Experts of a small language model: width 128, 6.59M parameters.
Below are experts of layer 3 (counted from 0) of a mixture-of-experts language model. Rows are named router (the router's row for the expert), gate (a neuron's input weights, with its number), up (a neuron's input weights, with its number), down (a neuron's output weights, with its number) and show model dimensions 96-127. Each number is 500 + 40 x the weight over its row's rms, rounded and kept within 0 to 999. Numbers have three digits each.
Before each expert's rows: a language model's description of what the expert responds to; "comes after" lists some tokens at least twice as common just before its tokens as in all text. This comes from a sample of Wikipedia text that the model never trained on. Tokens count by the router's weight.

# expert 23
What it handles: Second or third pieces near a word's start after one or two letters, like C-ent-ral, S-uc-ceeded, c-iv-il, T-rans-it.
comes after: " C", " c", " S", " M", " P", " A"
router:481512582513497402435528543515530548446483457544493514484493478540506451523520502487544483514520
gate14:526522476521509516472457479472548554469453523550487541527399482535506509511447503513459465461550
up14:562580479520509555440518547454487518545440504449506501491523579547559447457472538482497488523421
down14:508468455514475550409512392472500399547481523444477533502487461486428536463502497518571471505457
gate15:520518483473531498475408507511591478449469484540484577547510380488551507576539528452426478518443
up15:539520393536485509466508496470500436449533505478526532471597555499543496416412486468515530503537
down15:461465476511516525491468533527494569495558499514530581505470497524473410545503516520559536538506
gate16:451474486469500492438467490452494503488515565547474529520460463519506422564509549491576484476485
up16:520413517588467418508477533494490519519421521479487500450509552531485482478492505504473473561492
down16:519466511530487448414525550537518540520534447468508443481465465535412589485495494433470581554501
gate17:538535564601479497493537437537546527474472477527501536454523480443485481526485572530490493463475
up17:578538378460522431526503447458526481520504432499439519473480475590507459519447409505533498422439
down17:476524544482532477476566591461466528478463455547475513468585598602464518485471515539492502544518
gate18:488475484464484443471470495488547454546441504515474440550458501406494468513555535501471475485501
up18:484456527499484417430511477497489456454436491457471477509502496432446574571520540479493514457534
down18:526518496488551466572519509531523530466487432466479525523561568566518492473536484506444543476508
gate19:512511456523480534525511510475458545557487486475494494515587541521479557512434546502501411531487
up19:481490521415505523540507496467520536541448528475514520516506421448500529549479482532483486596583
down19:456483518453462548433500517466506529474549425518483475484497431473542450480518478465469499494560
gate20:491414534494523498558524548519507488455521503503514502506364563508403544520453515491493527437494
up20:485500468500467480441599507531542440480475540507580539466492523439486434492516489505577410487544
down20:499554564502526490446524498436483497488499477506494473464449498491509577542496510524426485557479
gate21:482458477530506503486492403524549520471492561540493531493490522479565482553565546485468454531422
up21:471513470454477482547441459500467616525520491513532488595579496497534505551475532423458461447460
down21:493479488476503511480524533528466470574530566487512555570477411470509461460492482497573486480450
gate22:502477556570453464512545491480491522543512433512444550535574546420543507439461534506548555438559
up22:559517496493553576486536482484419564443565447505501585476429468517489519429508562549535535534492
down22:423559502502480488481413530527543537415496494538539496522582524441488603471500502508429508519470

# expert 13
What it handles: Year prefixes 201, 200, 199 before the final digit, plus inner pieces il and el, as in Bu-il-t, gu-il-ty, Manu-el.
comes after: " ", "u", " (", " bu", " w", "5"
router:518577482476500512533449490448471488486460469523503495453514515499540512504438478511441578511498
gate0:581501557517438494531519550532499491455511505543555501592511504470465506451506471522518516527541
up0:517493512498416566499540543438418495545523487563504552507517484554424479494506514493514538508428
down0:479541480477520519529518465473527444530491483525500529576479497575546439443457504566464492499496
gate1:536473514443443532499502596466541517441538509464513506507530516455514524492453567529488550505497
up1:526570456497494458529477513605534455499439469589502493566493536502487470546497503460474512496468
down1:579582527471544512467509525588494548560512490466472622445556492501491452502539547538534549500565
gate2:470503524523502474563522503542531540425540549538503503480487458462548513525460470542576518475462
up2:530456549423491503484461541497483520562486423509553552502560485535522484544549612467530495505589
down2:504479530559423504498498424558533491501504459459471504458465537539499493439534531483507594432456
gate3:445556526407434588486502487468477537513512517493508553480509426449517563483489572506586487532562
up3:497496487540533441472458482438531473460535476468491461436506484488483567544471468444581508461524
down3:493495444509466487510450513487512546544457475513454486494392478453484526498449494504498470558524
gate4:465522520505498495548533492500496469455528530526510441538519492507578512451525537536499463451505
up4:514488500556511472533460530522483557519556506558430516503526567479532483526527536490478495511512
down4:524532521544513585500447513518495493534578479526482508563461502492473552513502534457486533522453
gate5:534586476498459472460510522559529430496512503534536597480421499477537535438459473473539510443553
up5:547498425461519473432484498538438530525482479401462474491553530550527534556467529465523565480427
down5:512474491455468506514474484501519495546541534519517501544504521475540460439484520479492493596612
gate6:522510480603504553490500478453496468483581490468462511508537524528600492454495575572458558518521
up6:562502555468479516489509498472536494468500503491515514554546517497512529491487456462488524501515
down6:539515486477452476547479495424536476550463504476512498515445538534510505581470574534470526516503
gate7:519468494557528490506461460511525546474536480548515484493457430529521620475502468474530580501522
up7:520473469607536481474475509469460515512518491516467392520493437535539451468463493478513526498552
down7:536579492479488436532531515473544496522525571527504475550465498495510457480454513536560530483439
gate8:476506511466453516559459518609400549501483521487509487449490476522465517512489535560416474486517
up8:468440389471460533464503457525563518488521405408553513487506491470544469537511537539479418515502
down8:483484489487507473498525484473469535425515434517493470449552390468483549498474577501559482583446

# expert 62
What it handles: Capitalized name beginnings like A, M, B, K, Al, and the piece am inside names, such as Z-am-ora, B-am-el, K-am-ensky.
comes after: ",", " L", " D", "-", " of", ":"
router:496428560441500484479542535523541523560566486476481522530444492462512521505481454466575520504466
gate0:568467523411516457450536481560572533505495521490510420480516476451505470510457583498510562538528
up0:508497507457438541517563494473527451553397448484442472523491536532486450513555530511385486569440
down0:480518521522487487478393527512485445542520470510510463446415522510500531562539477476451551501448
gate1:541513474519438450566545599473508485504536538502501508575518520463474563510430511517504475479414
up1:396474505444457483543481534496433595465478492449474543543464481455406540611495581495453437456492
down1:479526506495493456492508479509588504493530513471543448492425463460502523498477494526609537440463
gate2:461557515574410493521507456497503467470470527404412435520511521510489564553479563472510414523503
up2:558450523494435467484546471521478530473537456468493470476513474480504460443575489552470511535544
down2:473500485453469437536498526509438501439506532501462515544496466515544571561534548461541505514534
gate3:500496426482479465538455489514507555453488498530538504554487465509496524502520567461471531452506
up3:518490468536506508508423451540480502479503408512496465472468466498490483436469515498502491513512
down3:500494563460463526520475507517526441412480458540508455429553476504448521492502502469544474514504
gate4:481466537468486531508509576505562577562472507532490441504470450424530544416502498525579527553406
up4:487464529547477455499493533459467475510550546559476499556498509485518515493490520468500443506508
down4:488478450497533512492514537509475507539489495466578522507533458460492503476516484518501504489414
gate5:531493515445444493519548504447540471421530537466547451524496460439555500504506493512555496548512
up5:557498571502495413453472488523456495502439534515546459474460502406468488492541516438442524488488
down5:495537556561438499484501527487418464468552501486465490507559574466384534505487502451509428476495
gate6:470418490476502498530502485445525466505484554495487474522477471502446550439566531548484526538483
up6:458466486588556458508535434460507532442505530490481506405548505525441479508489520489521404521522
down6:500483521524477545488514526538465507479510496482517456506529468478461416537504486457505511457544
gate7:481508492517513538469475521508525496503523549490463471518414464419504544553502505537458587590548
up7:543406462504494455517445575497517454479468449529451532496551482434538537550468514535511485476493
down7:509509458465498418471484509506521504538504454461515543544473476527480485501515439507495454535505
gate8:452438518520506493527544480478559488525515529564483531510520472433543565544499498503500575482515
up8:525525484532523524470488482547506459526543545541508460488505469500521466486505511530512510471466
down8:503509533539534461506479529477471467518516532546451497511532514508493438491504476521518577458462

# expert 55
What it handles: The, a, his, its after prepositions, plus pieces st and ic, as in client st-ate, log-ic, intox-ic-ated, h-ig-hest.
comes after: " of", " in", " with", " to", " for", " on"
router:501478447464492473524444518565489460531521579485544513500532510487514509507506525559525537473511
gate0:547537487487467450393502502491507395585508534519489458527463502473472472442494550536555511459468
up0:503545486552543491468554453461532463504567480461498452401495437512452462550477553407466462484517
down0:529449483433482460455470506529460560559530574528488444502515494476547460521428464534536563503532
gate1:482541443504533449524507460511550478553474552536494599535572536467476498436481415535457553487484
up1:531511541563516483479468417541519489462515560496482497479487544431509456442483457508498502557520
down1:456459441475478609456483495512508519566468551465475478569459548520512463456510478549580492453467
gate2:503504508528497504498431559583468529440458494549529466511493480520516494476504493502488621466495
up2:501493518445503515488508485508553459471435475520525469576491468431480475472433473474383519530440
down2:473502602544477484627527472478470523526424512578516501568501459438476549468452464509501554574457
gate3:484524474384542515507508525493484515525485468482498476537496441474523552578544510610452556505500
up3:433493538519474494549516531536510514535543502539515484507494557499475540391473504477438482424569
down3:518504449503480551570517507539417503499533518473461501449474486519498465471524514525447488471553
gate4:553464518535498491554461588462526529496499586482459444515505483538588534517485489464474499466512
up4:509474546522481471479553445505487453550542485488530541476548491482522501470550467578500535516542
down4:452599472484491487511478538578530449517445560527434500464479463514502537502450467584518472524525
gate5:413479477533451477552492447560551538445451510474562473530543565501514500433534521488527566530493
up5:535512437544497450436517478542521482460459546432544615463506543501533502515494563461418522452501
down5:476413500450483480472467453520456504494582452491485463525477472478438523457530472510596535542545
gate6:511542484468506574556450497510458485489552556546565506520545480494486497489529452530589545542484
up6:401458457523512537478481477505493531520445503471427472486521471470488534494509471531504468447517
down6:601552500483511492489482440471448527488552516500489520494557541531553502508513496459500484511434
gate7:465549456420480518507400569493498603491436589534536491457481495490536485440464474514433561473510
up7:454512523447493481519447489498531485518455560482551579503508543401486514497512486507572512576480
down7:387448499478520450529471486496545515456558498551522486529546547578521491501456511555549439502526
gate8:457497522498534474564426476504474534521466521454515507507455484486583550524493578484462597528463
up8:506493526600429479534468531500568548528512516533538549503520528551486517566434464538536545521535
down8:463513504516525538555476506502492534515513488504532545491555524513437496507492515402491512545464

# expert 42
What it handles: Prepositions to, by, under and capital letters starting names or titles, such as written by, in to, The S-impsons.
comes after: "ed", " of", " |", ",", "-", " the"
router:516555527507439548549544503538512520517514459473455546576461453522494462496492497506542492491477
gate0:468530553504496509521538459531480517535527504435498498423505457557540554460507573524497535496542
up0:484445561523435500468512495485481462502462499489438439488463543487596476512501500466472507461500
down0:540433501556523400518496446560518470480578504525504490489507498544476527572442529495531411575525
gate1:523519431468506465526540487565522503517490512494552574527467479497546441516500437474519484491456
up1:564553538572458464542495647514464505501510503540468491504576544535563450550542591473514444458456
down1:499483491479487486499448523431445522453576490475468537511432464575545492474542502485548509486529
gate2:519503508493521571543546499543515567502539537533499499448553460530506392473455445463463489395471
up2:473519577500469478533471463514468431494499499550508565415446496534465426488519516546496588533553
down2:546494539493508445504531501472531592508462549494504450460501507489523517466516475587480464522432
gate3:574591528566480521513457486477526442521498532548542530432521490500577518501515491479408491442481
up3:483479504569463497454498463452463570496451412619497427437491453544557489498456499457516523567536
down3:461552492560479469477539486466542484443495488556430466461515489496513411528504492501554438502517
gate4:583578526437540400489443457497554472476434495496530529519451434512503490582510473462439440434510
up4:464535523442485507455502438465479578568564486515509559476460481514484532502503462491543464455485
down4:469484487504533569556529448500458478491489456505521521500467426579460538432494520524474531507517
gate5:534568466496499557478403484548563543451490472464481511420504482532525492450584458466474467529524
up5:463469434508536482454580510517469485455503516549500424510506499526536475501534510449460573535478
down5:504454437436502459477504455485489486462483508424516483462482524480458491488524498534495449454486
gate6:568511458473487494495465553545536512554487567452411569552562506500565513523469564543488456487440
up6:529537486430486500476510517507535475462508474502560521564521486459509436503587480546559495535485
down6:548539512561484503482522527458516509491517529532543547490455497464503518467417581412557606507428
gate7:493535535512504530519485559494520481497444587485535573542476486503457524521512512516492535477498
up7:459477554481557485494433491475494519602508557515439476477521507412505516566540560450469566449474
down7:522533507498559460432587511528469435589493485521499561509472448549469604524495505509479465442506
gate8:568580445563478545501495428468472464469489519494581592520532516529512513495538483515506509488508
up8:534493545458469524456490446503477614484511533478582450456479463446516502517487450511475475503519
down8:510541548516547489528480443515541482464477514479515494517507481530490394429568516501442448517423

# expert 9
What it handles: Mid-word pieces containing n or er inside longer words, such as an-n-iversary, dy-n-asty, gym-n-astics, fat-her.
comes after: " |", " the", " w", " b", " p", " P"
router:437519471537481515554481483470404520437499479471448527493530523486551430534559504478450502567477
gate0:541471508519580573550482494556501398564448533472454539520426545491540469591555520580484498522446
up0:497458519524457493446540542530462521538487507534518495418527497478511448549460505505549425545530
down0:558537440540487494470532490577552421550499502534517506526414474490509524484504481545458471494462
gate1:663541475561472480535480515491489540526493499552418480580508499466622461526550509519531502479459
up1:414489514517471432516511511497444470512511477547540497519525472431475535529495480487492580435437
down1:477496441483578496461467439475522451470490467490529557478493460539476499476532458533501518463461
gate2:435469472509485519494487533506455512465553458494484471526511427487585452522568449524488479549552
up2:530488513495548552519459487502443552450465483487512466493596513483524422486496503515545477524545
down2:445545489443451541474545420536461545504487499470524499498478549484514508567459486464597499475493
gate3:486486473495517506454470471505517561509479477500495464477516431467495510505519559490497588494502
up3:449494528508555511450511437458472442582560425475498420470471461540567470474444523548540473551528
down3:436493418514561464426486539503491487562508519516471424472484559507577481441522443564511492503473
gate4:528532482471545537506612461475530516524462522506454549541526573449512489472465526549444489509563
up4:460557526479484487497551472579485534497508480524495513542577535466450523563482522439521488518505
down4:462542505531505453494514530489487491461523562485480432481452499478430504488552535460491511440442
gate5:437566451568538564511445572483497511529448439459543532510429483485501515434530526568427494516497
up5:502502533485449553466447561565518537466532551538459522482488467489484488545505523546425438497507
down5:467429526491547450536558513497461526402465425557533488507442491506568513494523450468540463441554
gate6:489417482554464474513537531485486526464472507552509577455523449458541468489455490538467511546535
up6:514498549549545520494517443506556494478517484482490637462490464538485447527466542487586532465541
down6:446501508511499521569544517474513550518464550541499519511445534606490440473631519488495514482569
gate7:427469455536468529496497513538452490472547513508527485527491510444488453616571454555608518492503
up7:459507517441497442524503504501480506437418443553552509508453592501526558464508452478490502513560
down7:519559516476496505498489480497480481515483519520508530453555495560422427460560535476489486570516
gate8:411502519544462460493541517507457473479523511527444456490499437479592475469573594517501440523521
up8:485479497508452482471532471424490484505567447516529473557431539507552533502578512541569507456467
down8:518492532502599543458518476473437556435544463491525559553488512554464430528492497468434503544437

# expert 61
What it handles: Word-final on in names and nouns (Oregon, Menon, phenomenon), final digits of years and numbers, and the after of.
comes after: "201", "200", "202", " of", " in", "199"
router:475510477484520539554490506536534517536482506461504519482489489484539535553515505507522524554493
gate0:522499446569583551535477538483516587526455485526488544525426517473460527477556505543532542473539
up0:390519448509429519515490521526471503492543563483524554549552507543492507469393507474497534579440
down0:465467507515468502501505499562478451526508514529592466540503575482552409567537509458482441452439
gate1:464480489548501474501552465522525514508542479447453496534398484520482512521483532573535522505486
up1:534494456353478469493490540523537465520494516481497535495521518480542528522509511364503458479530
down1:505521461460504536479454570494484516481541472476516484498482490462498531468499447436479540529490
gate2:490454489491469539519556469533494504471530482508486536452503471467506477456515536578541554511535
up2:467552527468504611506537476559471540482514536507514460496472529472511519524484520537484436517534
down2:583507488484530470484522449446525479549489480509451479433535482492540568524499560543557559492518
gate3:424445486473477443502535500539567530469522482498517496498508469447524500505598473483570561473485
up3:475506508480579474609505530527480466523489488415537507536474487522560586512531458521534455440593
down3:493557478472497528505487405521485492500505509495495443430422537474471512455447484562473490502566
gate4:504464447583432493530517462483516523532468470503463435530482520545471573496495491556512498468522
up4:565524505466487440489480525470473513574486506517476508535459572470463444540503506503488477487504
down4:423517454476529467540491476456531519441481481503455501398484501502506525452577478500485479496434
gate5:514500532508498523545492517501528490493507445492415537526491540520541541481530497556542463485567
up5:453481490555551511572457418519444530523457524472581513480469530476474520455534445527479517519544
down5:495486439433464445466448578454399486455437545502466539548529524497440539465471476534523483504511
gate6:487520488507480451588490541487426474552551536557500496529566422498545519480487507523551501490548
up6:473544486523463575535480550521430498485493537553519525475494447503444524483504600368581533470513
down6:516494496537504441524575465513541474509543501484545485454500499445444501444515458490490525518428
gate7:547475443516485550492533565535491500493490532479469527495541487460484598522514474530498531479472
up7:502489541476504460471561494483543465465488510484479533488419529486439549470509480470560538494501
down7:490512530566463488509478479512502419503556549510508446525451499611475520497477487486508565502526
gate8:533513501569404524521471535436544502424509486578529526468469435494497526549490468520513466497578
up8:576484523497574532506496493509549531460468476464502473465520459554457527463471466488472482546520
down8:529570460557453509486595501526535407530546572524478540429486528561540601505502526456449554446473

# expert 2
What it handles: Mid-word pieces of foreign names and non-Latin script bytes, such as Japanese UTF-8 fragments and accented letters like É, å, in S-ang-mélima, G-u-am.
comes after: " M", " T", " J", " H", " B", " m"
router:491432566517502443457509496590523531509468521539511525439489503503505474534530494444490490537605
gate0:421465508506555474465548466519530534532553526582455547524494466566595564539511496484478543526523
up0:404521479508478551470465499525504464507541460514502432512497478567569523568496531520493469485514
down0:518517569558462542483501501476433495498497576536519513581504499478484485540459488428545531518501
gate1:472447490453470425533497425568520531510484492538476495415452441474552476489417570449434535524522
up1:459552490553546465493529425464516506460490474541479427539545539495431515458536457515479504488493
down1:514502448530517437455439523463502448407447494535514502492551522560475585548506495525497447452472
gate2:464444466562508507538527516528538514489502464482468540490538479534522428488444566566527607448551
up2:469452479499518598437484483525511512480515540444491551489523497451500496534501526576442538544488
down2:455522515525446540531485499411478515536519523542514500511498460506500513541470574498480520455475
gate3:492540481510509527440494573552520590600471487517573522479471481476455514462514513505494502544475
up3:520558488428451423471470549471428506523537452478507576530462529489498461495483518529592532469526
down3:502537445482451504507451452529489549486512470492539503477619504456539549477540518460534536526442
gate4:499496477501434467529528534550492570576544514451516558405490484583522514513505522520497529531507
up4:492454487521471534608588531526494464467424434512512521470477525464486462503564493456503471518456
down4:516511494563356511505533510467426508490508491497456508499464536453522562499503551484563463515489
gate5:436527468465577450530579548510424520470499483475522504417473491489525490456456515469436493523489
up5:454519491534500582486523526518538487472423479371483528515535539525489529543518535462489497593516
down5:461393542446510485469508504433555454512478540471520535546447464448532483454493506538395537574551
gate6:521483454534502505495445501515512545540496554512495456479540540467512485511484551497529559493516
up6:472438529418491422430507467505412471446426504489461552472539482531494528478519532465553508505546
down6:467544525467472517532509449496467570410512505491487488474566488514553559490568517571568530594536
gate7:498457527532488450520490498593567541551514490477441490466484479488496461517480539492536456544496
up7:497492460502523507584415516454525495443531474549516521533492445499517546446487541443484505585410
down7:447501430428470521602470509549516464441466484516483493450452445504427530492555464492479531449502
gate8:533515465444507465502572476562527524478500548430501554499458454521537519555495587505449510583510
up8:443444562490588441463500525451468559525452531525513523477495511528495548446490538470417555453568
down8:520530525521525462398473520513495508460496505445597579505502513494482532500533505493495461492457

# expert 38
What it handles: Single letters or short pieces in second position of names and words, often h, l, p, such as X-h-osa, Su-h-ayl, Ad-l-on, e-p-iglottis.
comes after: " S", " K", " s", " Ch", " W", " P"
router:490502503525551430441482476463512557483495605430450494459483465566509472483477529477558502561491
gate0:528513522496567534511500505507589574519457557534456517479457393467520496440538507519492505591479
up0:544484548484454545500527514476568548572511463506411455569501484486451515522483557519465437501517
down0:471517441453498485458517518539459477449481566488504550513400474406518483491559485541483512529548
gate1:514482530541503512446494439558449546442534527496490389462483526460462480510549523522487464560550
up1:398475466453539498487503480561500519466489512491478563471461484476448500460483464591602477524504
down1:520537453447473509509502432452540486507512479551488492497481509493492421486487497510504454504416
gate2:525480473559515462547529499442508502506517460458478536441495518521490545530509541578442503547520
up2:484499451517486471512403550483519508551456527556497462516496426520490496564458501573508581531473
down2:500483507502469429533555532414486573458562469540597507486530568596465518512520511470499488551490
gate3:521581485481527509529509472520492548438541528454490520505518474529523566443485535586532505511414
up3:566431499579506396542547497521469459454524381532497465493455542528421502486449449536540504501519
down3:575518467494588519497465573463426496541537439511485536525523486531485445540497487429468495425442
gate4:465455509553573525455491456497453542446491505451537469441474487537498499468525508557493485481492
up4:479510557472552475478487544511508456513405552501547525552451486433508538460492412516465473522488
down4:458465467514506512513577472474527535513514529542572444499496513523397503447514421540566474446510
gate5:520476519574505523472522552484484520514493556495464555514473523471481471518450530497501655547495
up5:531508439512515524457479506480497495457403484492519406474530464529476540548565517487515507451544
down5:513491493547542515590507459471483514535561507574541513510485477525480494531539548514567478505454
gate6:493510453539578507507494442495463498567483520502464484494478458597509494537501546562469460483478
up6:544511448522499487462494489462489491537502527494525459473446426484455480489587508510521554492447
down6:478460516465442549565449491497430501565561511519393500472538447509543499544478495492466544524517
gate7:545509530518542467527489517558491482476427595483523521432486384519513537504489505491499512511440
up7:489467543468495440493515542437447502483505522531525522526486524496529547436486520539459520420431
down7:443548491497476518399502487493479525515469481514440532423553516557472471529480507472518538477584
gate8:469546463499566505451491483496458535474534506570490505515456497383535556495509506527530455531513
up8:466449492481472526551467550532544516514483526512491444552483502510504461491480365415501474507477
down8:506526433471459557555512537562476507525536548507446500513557505479451464507497518478483552456431

# expert 45
What it handles: Colons after field labels in infobox-style lists, like Champions:, Country:, Maximum winds:, plus word endings such as ack, and, film, series.
comes after: " s", "s", " S", "\n", ")", " k"
router:511425490465553473491507466453516515516523482504430488506502441530451512553480486484478430557521
gate0:525438552552524505520531454505473542479530512528473487509492554482462403532535521508497460511455
up0:509532481490509498535608434440512505520427445479513529544510460553487562521448525513438466469437
down0:544501507604526443547523433494434459533530483553441504500525578510580507486494456520450527506544
gate1:392438496453504475477578550462514501490509507522460515633497509561445541526418500491481536456481
up1:425483500472373514469509448457556526439510473456471453464500541490467476473467502548525496530531
down1:531541489509462431463511566447517501509501448429523524529502505449503538518446505491461483466490
gate2:541445545588485481497526498488444462476456510542513524525516414529526514483535502463413536530469
up2:462455458575504515501427480437549551459489450557449494536518461506524602547494491518499540534560
down2:527481480527483501465537467530542496557470579505472549549488495474532412510571549545489577510427
gate3:519482494466456394440517473499423561544513477503557493547495462450453495486429534508478470503501
up3:458500415562532548526510485524465469445499521517597506468520494510553503460449506485484444437551
down3:461522514444482540506459539499444522537510449543538501535527485544487457581451562459460420492518
gate4:561451465491509554476480447476433430460473461530470572509426550447491537481502495490493528451539
up4:504507512442526492451543494508506529503574495509390469498557496501490569489495467480526556531564
down4:464478533542413479559570515525429511525568507491506519519512511522491436500479489468488545501519
gate5:512451482550502538515512441558568484469484462551558475509455452553543538464572446495513532522520
up5:491610538457538466469507513516530523511560449511501526486498529413518428507513504506468498519530
down5:449443473538497564470460533523537471478500428543431529557484523507501454529504496517522488536542
gate6:597455499509507591504478572541404547505490518506504458524455440456510471504438582528507461500464
up6:527465471460527526448563487467529494537495457527533411560538470477598518555544503533523500546461
down6:445514506551522504410538465536504489530495486515526556480483478614490486638527467488507509450524
gate7:472514540494500531530466422480566522518457508499511477546441461499544464527465512480562441446422
up7:498493486504520441503526541500418536487536555525498493499522533496446595492449451538519451534476
down7:523529551491494499468504517489507513568607469521539482506582480461563479490496543505510466499515
gate8:451469530513494448504522460577494510484425598506434447531517463507489522441517491519438489519510
up8:483491462474429463482544447511553491436576556530506518534408457545481523475461503480546522521428
down8:535539532471420494498562535463546538568504475504546519486567516487501497496549500534497496505470

# expert 57
What it handles: Opening lowercase consonant letters of ordinary words after articles, like s in silent, same, song, small, plus m, g, sh.
comes after: " the", " a", " S", " s", " and", " The"
router:542476526486499436466631532443482538536508528463544506517485453551473465501585521512483458521520
gate0:469449528482515488542537523471467571482477491472488449499498468563545498493571558544497465568424
up0:460513505492499534502439612489501529477541530472462569478424434457385455490495494516578431465505
down0:441467466465558466512539452488509467494525586519512486552571521512460486520490478507499455457440
gate1:613482471447485518425527514480499502597547528559546498480543479514527472514496557577474466503515
up1:479447557464453459475531459488513460527506557490454542504554499450535481440477521491485479457465
down1:561481535450517474537621489439486437498530515544452510483541490454525450485438516548578546486445
gate2:541463499475595523484549522477567571521494459426509533438523460475511526470470529469459517529472
up2:433486460492531499447496543513500399422469579463481476490500528485405491405501545517515512552509
down2:490542497563579485434528514531452500508470545515535498516526490520466507505472462504541495491511
gate3:494515485403500503507552498519556538441582494533441548490433467532522460470541464544470451586538
up3:605491541478495500454578490473431507494492498456533542493518493466464483566518523534510531495549
down3:487496556502573595533431528511474557502511468499535560453514457463523568466507501529438546445498
gate4:497550542549521461482500460465482507511487597481534477486479453488534506502540536478421478534538
up4:468460478547553592553504476472505510448502434560499478495479542524505525508486437476420485550444
down4:505459465512394489515496527464512499485503485524476506544484497556549503474507490477416489527540
gate5:501497490542496486458452531570467529493492544455555504521462498440478453458541478504500459503527
up5:458530488519525478490462517434462465538498517468516534494417447467507583494469459555522495496554
down5:477450495443509521538508491550536513502515553482500559491486530471501466457467519448540476473525
gate6:515542514508494606425506466485538474493495556491483519487517512521510561507447540549543488457491
up6:471531494570565546500501502525445533552620530499438458535468489489460501470504513372536456516450
down6:413456478539582520485481472484472523518570526566472402470483513486438495498550512518522482472575
gate7:481440476480441439464516466479474516397510507484593549451455471592493475475510510492472463490512
up7:555401460543537510578490463523541426445478529502472496553552468515486445492511529465467449565520
down7:504510477528486506457466483539525538437546498440486507439470482506501506501542515436592523527452
gate8:460500431509546510517513475507504493532528398487474463545455525431516538476544554516500503481498
up8:524535456489499570510548508502447563526450411498448508441545477547509580497499571487489462478474
down8:502566451446430463491520508438491583473478506459483474450527491550459475513491504427451472482502

# expert 3
What it handles: Conjunctions, relatives and auxiliaries joining clauses in running prose, especially "and" after a comma, plus was, which, or, if, had.
comes after: ",", " w", "s", "es", " wh", " that"
router:550518536519545527470554481523452457447470502492504458495555561470482590530498494507431481480555
gate14:528546499536556487498481529535508525496490526531563504552471564536490547428453547553414471419494
up14:448490484488442493531461480523477436498483504463485514518460493522537520585522359453527460515466
down14:483495520490507543471459567597527445469535536489497533523591545436455490503416517459479465538462
gate15:501486570495532546476508526485514460519479497417565431521534441545485543526517496507492502517487
up15:443501562566466509502503573519479480506480520491494490472459517458465517517576485499484475468500
down15:529499503471492429474496421461509493477565470462504467486446516420439527464472483509475456516459
gate16:483419480477516528588472510492468565493433517484439450504472501438482514492525543547506468530534
up16:498559485513441548495447539468505525551590520540501411508469496540456497488474458522526498540518
down16:562488446502494458511477537558441597507562526488498485481496497519535481492464554475470532555519
gate17:438475450547494544468418538466452425502431523601543505484520516477482531542608507506466568395465
up17:504532439405505511564522537448536488498490482560459522556540509500505517498487552468496492465559
down17:522511506555474502466474606513508487430496498472491542498474494536482516542464521413509508593534
gate18:573587506468449515478498480518471506415468542468455539483530474484526579487439521577558479452498
up18:458459488566548436514540454549502481525500507487494514454452527513565527537463575445485520378546
down18:507498512567460445600456441513568548519489533531503488586464481507487529479485515458476583577478
gate19:509467465575504458465490423497553457472498446522508441471464515497551551568531493479473540551506
up19:558481503529541452526487469565594497553434436409504528545453455530578547469422522449563487535522
down19:473512543501506533445506401522471487519561519489471437524444520480433470493421491556456515533458
gate20:505563467502504495510557469570426481456540505518465459514471458523613503506446435522446512549551
up20:533539446483481452473370448517513523441477534459444504552445548539507576508509508509569453511578
down20:527458495471478476546554524491485530547486542564428606504561475502480568481507465535518499464457
gate21:458523480540608477546503499506496534497457509506458473525445465593570521460502550389491485411588
up21:527501497590493460478473519467497514521558516541544517501481498531528502431503548447455498523512
down21:514504567479483474528445473457421537514486487464521529447529433565474475480597528425479501480524
gate22:564458477540548547488491477512498542503489471510515464524460543450467527415533456491488483517492
up22:476541499509480560475459524555484494430474496492493492442523577496422490456503536526440463494496
down22:500502551495518546489536435551533520490557458521548487443483545539553509606494509463502457533452